Experts of a small language model.
Size: 14 layers, width 384, vocabulary 15891, 60.6M parameters.
Experts: 80 experts in each of 13 layers, 32 SwiGLU neurons an expert, 8 picks a token, a softmax router, a shared expert of 192 neurons.
Training: a variant of Muon for the experts, 371M tokens, 5828 steps.
Below are experts of layer 9 (counted from 0) of a mixture-of-experts language model. Rows are named router (the router's row for the expert) and show model dimensions 192-383. Each number is 500 + 25 x the weight over its row's rms, rounded and kept within 0 to 999. Numbers have three digits each.
After each expert's rows: a language model's description of what the expert responds to. This comes from a sample of Wikipedia text that the model never trained on.

# expert 14
router:499535503535529516493476495506512477423521477476473485503414467491498488508481474467495483440529494505480486486515516490456488491493479468499523507508469502470515526501516516512506478502436492521527531514521487563536515448519509505495498481496514524491508455484482535483510490542491496452456509493480461501519488511495523464498556529520518492501470462511574545503505521538531532507497491482518500487542554480482496516513530481531483473524494490477502495476521468473534578540496470457477487468491494489518518517530501510528524503527501510519474519493528513511500505508482526523
What it handles: Of and prepositions. Of after Kingdom, King or Peerage, plus the, between, among, across, from, and word pieces inside taxonomic or foreign names.

# expert 32
router:491536486530464528514509478515485517493530483502497501517503483487523501499503525458504477455494468535503520515536529492523556489472444512497512511491508499499514517522482472530508485470444487519502529509517510494531534473519490514447518489523505521524508433499510511526509453510500468489475508511461482487512491483553508469529499500526528488493454493519534486502515505506495523506496490467517530495507481495448489503549521490533484478525503455449482455505489479463518513507518450490493481505546471471526509536504558519504520523534525485538496453475500521490479508459500515501
What it handles: Title words. Content words inside titles of works, awards and organizations, such as Love, Angel, Guide, Collection, Series, and of in Song of the Year.

# expert 26
router:485490501521523493488503478522505531510501469481506487515442487491504477507486495482489468473519509500505500484514500473502451497461447445482542500502485504506513504482533473499476526496505470507518481511502501463503521482522492526494516481489534553476480475507486513535506504510481431486485514536458477491516495493531510498480499517525534466485513514532504531410498523497481449470465498479517537487520549485495471512520525493526505479480517485469476488497505466481494528479495524546493466574461503522486527531495460515513529458509512510536545514526507508539483495502493501507
What it handles: Word-initial t piece. A lone t opening a verb or noun split into pieces, such as tapering, tuition, touted, plus motion verbs like went, go, spent.

# expert 11
router:492461462525515489459507499534510456427522462485512480487489486495520479502493498473470484475498475510473517462536545507483506470476534481448515517489481447495485500503511488478515515515488468522520480524531504534534506580520503494506487475490488513519498436507494519505515476495491511435495436470490461496512477472474526468504456531528476498523489506520557454483491518502505510472498480462517485482510455485480487533480508507520500487550508477473499485479449490493538533482495476489482476461526518476526524503523525513510510490536513470521507460491482512477498497440540494448
What it handles: Section breaks, headings. Paragraph-ending periods with blank lines and == heading markers in Wikipedia layout, plus a few function words like among, No, across.

# expert 35
router:470506542507501515536502477515498498466510479484493480488452468463505495560479513477522461550498488515499477489567512482502427494473489502539523506483475499450481521510497484498484508510500531523515474503524448473502531455528505502505503464494483546471452490508465503500509481509473494519513458499478548476520483490538503464493506499524503487513496481510494485483487509521491497472469483474500531482519513476480499474500522503526498472480507522470492486512558485473512498438517489480479495563432495491504509518498459516499533451511519508551453514488523516519495483521505512533
What it handles: Biographical life-stage phrases. Function words and nouns in biographical or demographic phrases about age and life periods, such as age, of, years, he.

# expert 45
router:493515505506441529561458479525551496487506464471493476523522468476502470556495487480555467527511533518493525481479529560508484500480473546487530525489483462522501524508507451501531520518504505517503482515523499499511514496519497512489501477488484474459483508503495524528515507533478529521571547476473500472519493471509441478525544499511488478503466497517503435530513505523433476476503471480518506480521533484478484509490526498522484478493494531453475475512486463471484486520529488488515494526530521496514513532518490515497534436510505505518492496531481515458500478488478471513
What it handles: Table cells and sports counts. Table cell separators, closing parentheses and braces in chemical formulas, plus number words and nouns like team, title, championship in sports text.

# expert 62
router:483550502521469523513518478494504488519533488475469493501509480491528486541499506496502513485519495520493538533522538521527451461481489499501506495486471504432463517504465519523496517498496460517527511504472498509497506505521514508486489474494503507472517485478495514514505486499490476533494504546489464490514480567547510479492485499512448486532477528517473519491485490500505495453510482481505556490502473507478502534511508495520492496540499444449486478520477477484524467553495480508483483510500478503509514532527507509517515482515516540520480500513475512488487473486549482478
What it handles: Reference and data fragments. Pieces in reference lines, identifiers and statistics tables, such as Pro Football Reference, ISBN, MPC, DTXSID, ±%, and odd mid-word fragments.

# expert 44
router:490521522532518537481478475518482498444500470477546475484505476484538470544496519472520506496492498531469496478538522524450508497467535499466514518498473496485513523534492493481504447536517420534534549516483495509519526536527513514469478476502511436493487499512482527491511491516490481507475511538483470475512499564494568494530531500522487497521505477518466528474480510527487451475471479500514470486515528485496470497504518491511490469504528493457465473454462468493510439497487508485491498489482519502516514546499519503507536455517518503542533477473493515454541486475468511516
What it handles: Personal name pieces. Word pieces inside surnames and given names after a first name or initial, such as St-ring-fellow, Z-uck-erman, Mc, Ko-ehler, plus table pipes.

# expert 25
router:456493502520465515503509476533495519467480459479465482490466477486516497464488511481494482450510473546524516491530522481489493497475491469491513479492470464516474517467558509481507482493514465513497485536507453484463511466522507528485498485497488478478450498498480514538520498514466510497482495451484465489522438520484490490517460542523498473534548509515532505544489487517480494504526488489516498472479493491490468504532516487514498491508496490484459472507509489481486455510502509505478470523537492492496507495516529518507542482520502490536525490500510528479471495426489531502
What it handles: Comparatives and clause openers. Comparison words more, less, no, only before "than" ("no more than three"), and sentence openers like However, After, While, Despite.

# expert 3
router:454492480518508511541530464526516477454506466482508488484512485496524478507496529478515483493500497539472505466487526455507549496475470523453533508486482500486519516505521476520513504495486474503519525477505502546542539511507497504502536483501530473501492462480493523513509479515500473443477494488461518506513491490430511466473538485526520479496512548487524528517502543532479475502482483488506507482493483488465470502536510471521495494496506475470492498499547484475493611517465491486493508500456511490481526514512494553495538538519500447532518432540487511453514514494515481463
What it handles: Track listing openers. Words opening credit lines after section headings, especially "All" and plural nouns in "All songs/tracks written by", in album articles.

# expert 16
router:475496459520509517518512485509515494526536477484474476523457467477494490563465508496492492477499504501465558483535516485469456499493492465522527506502470493500527522570517507496497488491475472518497522519505490521493506552508491499484502477493454449460521488468478515471506569508484473494508515488488535490528479513516478498432497482508474478519521477510466546580505508517501487515482476478522448476516510483491491516518521511522511484520524458497488469477484480465486537459503488440487479536481483502488523516506485512459518509516517564518533492450472520495512495504456525446
What it handles: Score digits, capitalized starts. Digits in tennis scores and table cells, like 6–3, and capitalized word starts such as App, Ret, Win, Tet.

# expert 55
router:502505462519448510516538486537500536470527477495476491513522463476497472515488490469481478586514472507507476478527533480487472491497546523513504519512505504498501513568519478520501518498525469510511483549478497503510512531520516505460515479501493512486483510465497522515529493530494530482557486516498459494517480508510511479520512545510519476517502509493545496555508518502425532504493481467508466498514563477492474506476502486522473477467501507464483490562484470485525430498534459468486504528505478490493520516513470511496520426517521489528522489516505506474513474410531546510
What it handles: South Asian names. Middle pieces of Indian and Japanese names in cast and credits lists (Tan-u-ja, Ha-ry-ana), plus list dashes, pipes and semicolons.

# expert 40
router:479540491531458522537468457533475522448512467492522468520492492486514477516500525476504498565520511511497468516511499474482509496505541531518516488494494434481511527529550476480499482503488510493537515537530459539542515485511501520463508479500517452490513471536505529479510445525510470442528516497468521456525489475505512481497492494521505474527498532499564561556497478508499510471515476481499497503522499478432491508499509516505457487483524502466485459489477457494488437516494462423489507521506503497473511507479528496500541480516528491533481497482489514495457487487472545480
What it handles: Sports and institutions. Sport names and institution nouns in biographies and infoboxes, such as tennis player, Athletics, football, school, railway, church.

# expert 48
router:485493489529469515466516490529487499477505482486507469510476480473499499522473498474477468508528505519513534536496540498472538512508534478495526495502487498525524510487586492483507476501500484493507542533500493531528511525521519509484504471509479470482492505487486529514487496529482423462522517458483487458537503459513498461493512525510514482489531527527502512567485465521478556485476480494519503472513457491487493497518527508527484474448499519498495486476460474460535466433497469569498482487499475508514501519523530520512532477513497465530544489522501510474517521529497494544
What it handles: The pronoun it. The pronoun it and It as sentence subject, and the letters it inside names like Litokwa, Guitton, litre.

# expert 10
router:487528495519517505551477481518550521482535480475486479477470484481517491487478516489522466495519498521532502475556525502500496480483537524462531498496489552488489526495473522478514468518491495520509567478504477528464523513513513522490514483492495495477436476503490526477507493514485494488523515513476491491524489528488528507474493485506534465498496482525458498489497533517506469496496473488521460485533542492500483517546515450505470479495506501492491475475505470490459469523470505475481494527542507483559540523509504522491507513508519490522467485519523529493507491526539553515
What it handles: Word-initial fragments. Opening pieces of split words, especially v, m, dis, ref, emb, as in v-iscosity, coll-ision, weather-v-ane, plus suffixes like ing.

# expert 23
router:493506473520446511474491482511480484491520468481510485512484483488519472517474512483499480455496514514493569512504522471507498515477494490518500485483484509530497515466493472522519580504538508505496556506514499480500512526528504496500496483507540461507458485488489530502513512500489480525489496519483448508524501476492480499502509539518567502521497546505482489526478493517453510513469486483508557489506500487471484514531506518535485464486488507507503476493493470486510528480504504538490493486537539495468524514538470497497526467530494501542543504512536502524496477447548525514
What it handles: Sentence-initial content words. Nouns or verbs starting a new sentence after a period in expository text, such as Research, Groundwater, Programming, However; also table row ends.

# expert 9
router:495483496525498523455520468529536496421501480485470513506465472499551488486506531496505468465530519522484479474478538468461524460508467526502519479496501477463456504533492475492508509488496489515515485492521478517496517449522508512489468466514459538482503481516462547510513488516489473460529501516470460481528490501476492463453471524533521488507460504507538488509517498495526513511469452456506490489499526482483490495475516517518519467479536518474464479527543474489548519500488501421495506533528492491520519533543515532501507496532540512529462469475491518468497457487541509454
What it handles: Nationality and military terms. Nationality adjectives and military or state names in biographies and war history, such as "Australian Army", "United States Army", "British", "Royal".

# expert 20
router:468516521513479526552486480508488483478508482487503496517479461487495476468467514481511474470511466515512549489526512520469516486489503474484536512507486483496540521473473515490516463488494481503518484529501451500480537474515501498497480489499506484470404492477492515561501492512481432513500481527477439487500516441501487473450517526514515493474454537530531504493508498522460472475461484454531422496524534476501489498522500515525496481445500514474476458491484500474507486542459497473472484508509471502488531536471554521499496480524519455523523481514496511498509491499493532529
What it handles: Clause connectors, ins-. Connectives like while, after, before, however, to and and opening clauses, plus the word-initial piece ins- in insurgency, insist, insanely.

# expert 57
router:499496505538480503505488484511467548455516477495523488546513480484506482466509521462514476549510490521491478513550511495441482498478556517528497495500509528485474538559562482487506534487495485518511499534498487551515508531535504497501465465509475471442483492497483536437495482504484490488528473466473500465520489495540505451535496557522507480511522544486552543523483505530468520484476491471516518470510520478488488521510503483530520460461491539493484485526471473509526459467501485561487492490485505497449513540496508516507507431532490469532527473487532503506468467507542485501
What it handles: Place-type nouns. Nouns naming places or institutions in geography stubs, such as village, school, station, settlement, road, church, often followed by "of" or "in".

# expert 52
router:505495517507479522530502494525519488467513464476516473494531480487531503453508508476518462504525476556484470479474513480501508489497526498545497499505467513478513509492491459455507497468490456509491527518537497521530512563515516504505483496516505514541474518474503542508518475516485505520535487422476502505538477460529501473487478498526543483505521498497491495537499492543497518490461491486508499496522493483471477501490508530506475490486520511481464486478479482471487410493495471549456491520503499486488515523497522508531529516513513484538523509500511500482483489513507502472
What it handles: Acronym capital letters. Single capital letters inside acronyms and abbreviations like IMF, EBU, ICSU, plus coordinate markers and It.

# expert 41
router:487551511507482517537487465510503487527520495493497491476467466503493509513468496499505466477528536510490523511510504520512449489499500503476510476518479490476502510490502521494520469530496501499493540511504477514553542521512526507485490466507482478508527493493472532476493500535497476439474491502493512450532493548535460456515481523516516471519486513526472542497507484473467509499462455476527513485514523472482480533473515451517489478514513539450453465514464462469538447486510433504515480496497462448498527538502476526526505507525508537535502478478474528482497494459495544521
What it handles: First name pieces. Pieces of personal first names at the start of biography entries, such as St|ep|hen, Alex|ei, Carol|yn, Georg|ios, plus other names after commas and by.

# expert 43
router:496486469527467519468512490495457512447507472477465495517465489499515465517475514483490477473495482488501468590546525519488472480490541487518520517504483433500507500567541464504511486501467433508495516499508499495487519538529477509481494493500476523484513482489513524517529522497488486472456486464476481517529489511552516474552470524514506511519460498528495524478507502500462517475486484476520470493522493491508485494531539484507471485501527530432459477523486494494538492440480527503501489573473460474502522524510541531508526436507518559529517498539485516456518487489483509536
What it handles: Place names in tables. Country, city and chart names starting table cells or names, such as Czech Republic, Toronto, Chicago, Los Angeles, Hong Kong, US.

# expert 4
router:507518475520487507537487478509496507460518467480546498504476483484517501515485507470529495489522500527489495457511522459443519477487481514502521525496492521509487521504535494487487526493481509498520519532475496516477530531519520529488502469492492537527568468441478518464518450512484453436479438494497526506520501558496511467503463490523566493509488504504532472497525498540528497468517493473510501491518545469484481497500525463526512464486496480480496488441523490489457493454450486526503483484487513519502524537478546513483514551507528490529556465478475517501502477436504525482
What it handles: Plural nouns, list headings. Nouns and punctuation in list titles and section headings, such as Medal of Honor recipients, Awards and honors, members, politicians.

# expert 63
router:485479525523537521511516469527502479520530480463517494509521472477510490554497524492519478497495521543511522508514505494478435494516499487469510474525480505452498508497465471491523492508501486519512507485487472490523522523537509494506497492493509462530529485493498543504492462513491494468523535501475488467520493577460543503486484503514496468511510516530455482496494457533435474493502477473522525481537504496482497537499522465511491469536495465465477494501528480480532478530450478508474499493469515496497514528538468506487518444503510531521443498503545514524465502479535514474
What it handles: Author abbreviations and taxonomy. "al" in "et al." in species authorities, plus initial capitals and name pieces in taxonomic, citation and URL contexts.

# expert 12
router:513533522531544521550502449518496471494548468491502470490509475495515483496497499487499493469515504529497507488504507516496539506479526499501506504514495531502477533497493479484491512482484477488524534507527473571484505466532493525495494479502507496468537485502470519507512485531493476510523529464465471436526502445473518468500536549535503494534462499496547538520500464491492475496492468485521466476537507485478493526521524461539485483502498491482467486507493493497536504495416494482482500494505482486490501530499489515514514487520499494510495464522504521530490461514489473505
What it handles: Opening parentheses. Opening parenthesis right after a person or place name, before birth dates or notes, as in Max Pauly (1 June 1907.

# expert 53
router:505521515522483495533523500512478512465505458475512489505489492475499475461504515456478479557508458563489488491524531507520487490516514543514523525492481478503497508525555495475501503498490490510490505506483477522486499547536510495479519478497504555525499530529487527470524476519497513498497491430485493518506477455469518489510499533525561486487502565525528563500503537526422526503493479484523471488525485487474465501545500511505496470428530555464484474506470494487481481483517487466497495542506458494494533519514530512484525533510506507544563504529479522516515507500515523513
What it handles: French apostrophes, sport words. Apostrophes and word pieces after n or d in French and Italian titles, such as n'a, n'peux, N'Dour; also sport nouns like football and basketball.

# expert 15
router:500496504525499506487482485523515523496519468483459467503479483493511475517484487493537490498497503508521525507463509479431518500505504521438524496506498513469500487508508497505488543512473483521526485537462487505542520489519531503482515474496459481458490497485491512461491567532482526527473552543476498473525497508505535495470566480513465465493499503538496513515515516508526498522471514458529512470530484484477480544529518472518513470484523475484483486506488471485576544457523513453495494525512524492466530502535488497478522491513510554530541456485434500533493487499509532477
What it handles: Name pieces in tables. Proper-name word starts and fragments inside tables and lists, like "Anderson Mesa" in asteroid tables, racing driver names, and "Coordinates" labels.

# expert 46
router:506486533514486489438518478519503508455510488480542482492445472496537498496494500488491470461505492536507467469525507509464507489496511530445524488499491506505504518499535475516488518490561477503517437520507506522452521587527511500497525470492517476488535517463485517508505548505486506502489508509474471504517479464541515492475480495537490482514484492505469487457509512511432489511447482477505471470513540491488480509530525543499502486431494504491478482513472477501535521555538495541503509543469534449510538518524471523495532472530520497516485496531498504502487481508524527511
What it handles: ISBN digits, modals. Digit groups inside ISBNs and numeric tables, Thai and Chinese characters, and modals like would, may, will, can.

# expert 28
router:456525534518492545539524484504477517522508484501496473475534480483516489539479511480544448480513517515503519507500525456481460466479445517514502492478474481497479507525509481514471469486536504487514511510552520461496506537529522513476490457501469520503459492453457528505518526529495449506491491472475542494533477514559520510515506523532505493533535510499507514485498520527490495494462478482515548495510531490504490484483506512520484477489525499489486460483492503484490483534484523493519470497501499501506520512513514518510516472504522522530484497520499499530510499509513426515
What it handles: Table bars, mid-word pieces. Table pipes and spaces in music, election and sports tables, and mid-word fragments like st-ig-matization, st-om-ach, sc-ar-ring.

# expert 6
router:472495542531500512534506465539528515472505467487502478527452466481518497500489499479494494506507504502501504492464524495507561488486475502496523515516472501551505537470492528482517544503437480500505567491489483540532511505525532508493522475499490490477548502477507524479507487526482521492506504493486494517512485441504479481473480495511550487512496489529519479538469495507504511519501472495521465496527553483491489496527524518519504485487523519483494476468485479501530562495510506472467490578515508475446518507512521514504521477512521451510515483479482504531488514529505517479
What it handles: Of after Republic. The word of in country and institution names like Republic of Ireland, plus plural group nouns such as countries, women, authorities.

# expert 56
router:484502485532456520513471479518480518458514472479502480507498481475519466495500501468519468533515499515489522477476523525491465490495542443484516530491479524509462533530509438492514483525491451521515495519517467503489522552522504509478505481496468505423470476524503519478522499517482478498490456489496482459528486475570508479532540529517549484517466496518496471471501512504488559510493495488512538482519493484486473499518519513519509473471505535482486481525456474483541472468532508480498489499490491459496532525503449521495522470517514483501488504494534507460527502499483485486
What it handles: Place and facility nouns. Head nouns ending a place, facility or event name before a comma or pipe, such as Stadium, Park, Hurricane, church, plus units and percentages.

# expert 50
router:473511499520494515525493495526478493479513460501505450463541459500512495500508520450493471445529494558481523486514524505505489492492493466517541522491467479498466513539584448520492525522481515497516510537525494527474526565533506524489491483507534459507489469486488529517530519508498484492507518503496510509542466487555508443519487490526517476533475512520494520489493505516479454496475517491525516485504498484460511495521514475518473491511520479462469495459534466479496506487545493470497495482484492439489529539495485518498522509569518511525545539524523516545500473501526472506
What it handles: Degree and rank adjectives. Adjectives of size, level or rank after a or the, such as high, low, full, wide, best, first, often in music and album text.

# expert 34
router:475485489528478500472506459520504481478511472486475501513462468479491480500470523463491473473491492527501514496553511529535550464454453467463511496477487508489483524472570487463491556514519502502514551493490476521538525502527511500498486475498454513513442490521468515466510534507479534527535503467474494493516506468491521482474471505515483501509476465503500535531507491527503488455498486485526451489498491495493494502527508534511509481470528526484501489452513492471491490478488471476498484554522507511449509530515534516482510494508523498529535522508504502478466483513526479502
What it handles: Coordinating and, commas. The word and joining paired adjectives, as in medical and political, plus commas, or, concessives like Despite and Although.

# expert 21
router:477526519537496507510494477517515517479486468477492483524471470492502471511496497459505491449520492515497510441474506461476531479466515508496518500512473520479482533521424471499498549477500485512503556516494493484488521473516534500474479486507489475551425462507506520516499486528494525521523486463486514495511496450543519470527494497525499467518514520533508476494503488488469455495525503469495477480532501500473487553518545472506519469472539535516470487480514488496535560496483536499497501479481471482453512525522480508543526483517495509535507475498517515499488507506468505496
What it handles: Place-name suffixes. Inner and final pieces of German, Slavic and English place and surnames, such as -burg, -ović, -bach, -sh-, and "County".

# expert 33
router:473483513534518498497516482519521495461531478472535479492517477487495469504471509495528490448497505536489497515556522465491506474467502488416507504504472473489508528480483458498516510485490491495501477515496483479483522491518520515490512487493572476454442477502465530537529498504474438560532467513486464499511506455513470495444467511521485476506530499517519457491473540518503476510526474480516468489506518481486474518494518492526496483464483487469512482492498506482492491511524479523471487523463494508464512518524472531516508512523502482546545483500466500497469493489523492466
What it handles: Capitalized word starts. First capital letter of a surname or word opening a paragraph or quote, often after a section heading, like V-alente, N-eal, S-abonis.

# expert 61
router:486529459513538511542465497531527479503505450469527485510480474495521488543478536482492471543509517538510496462491542513511554488461517496489503507479472517462507498465525419498507506500471465499505485518501474459494532537512502528495491480500477513492500490454495520523503530492484480524475517499477506476539503520543507494516507474510526496513507525527471459474506506521454484527501484476510491501519525494484464515510523472513454477476510498470484510476455464472497464472460546517486489500452456514479510527501511513506537483518507493517510503507475523490478462460526480457
What it handles: Measurements and units. Numbers and unit tokens in measurements and coordinates, such as km, mm, ft, °, °N, ″E, and the space before a number.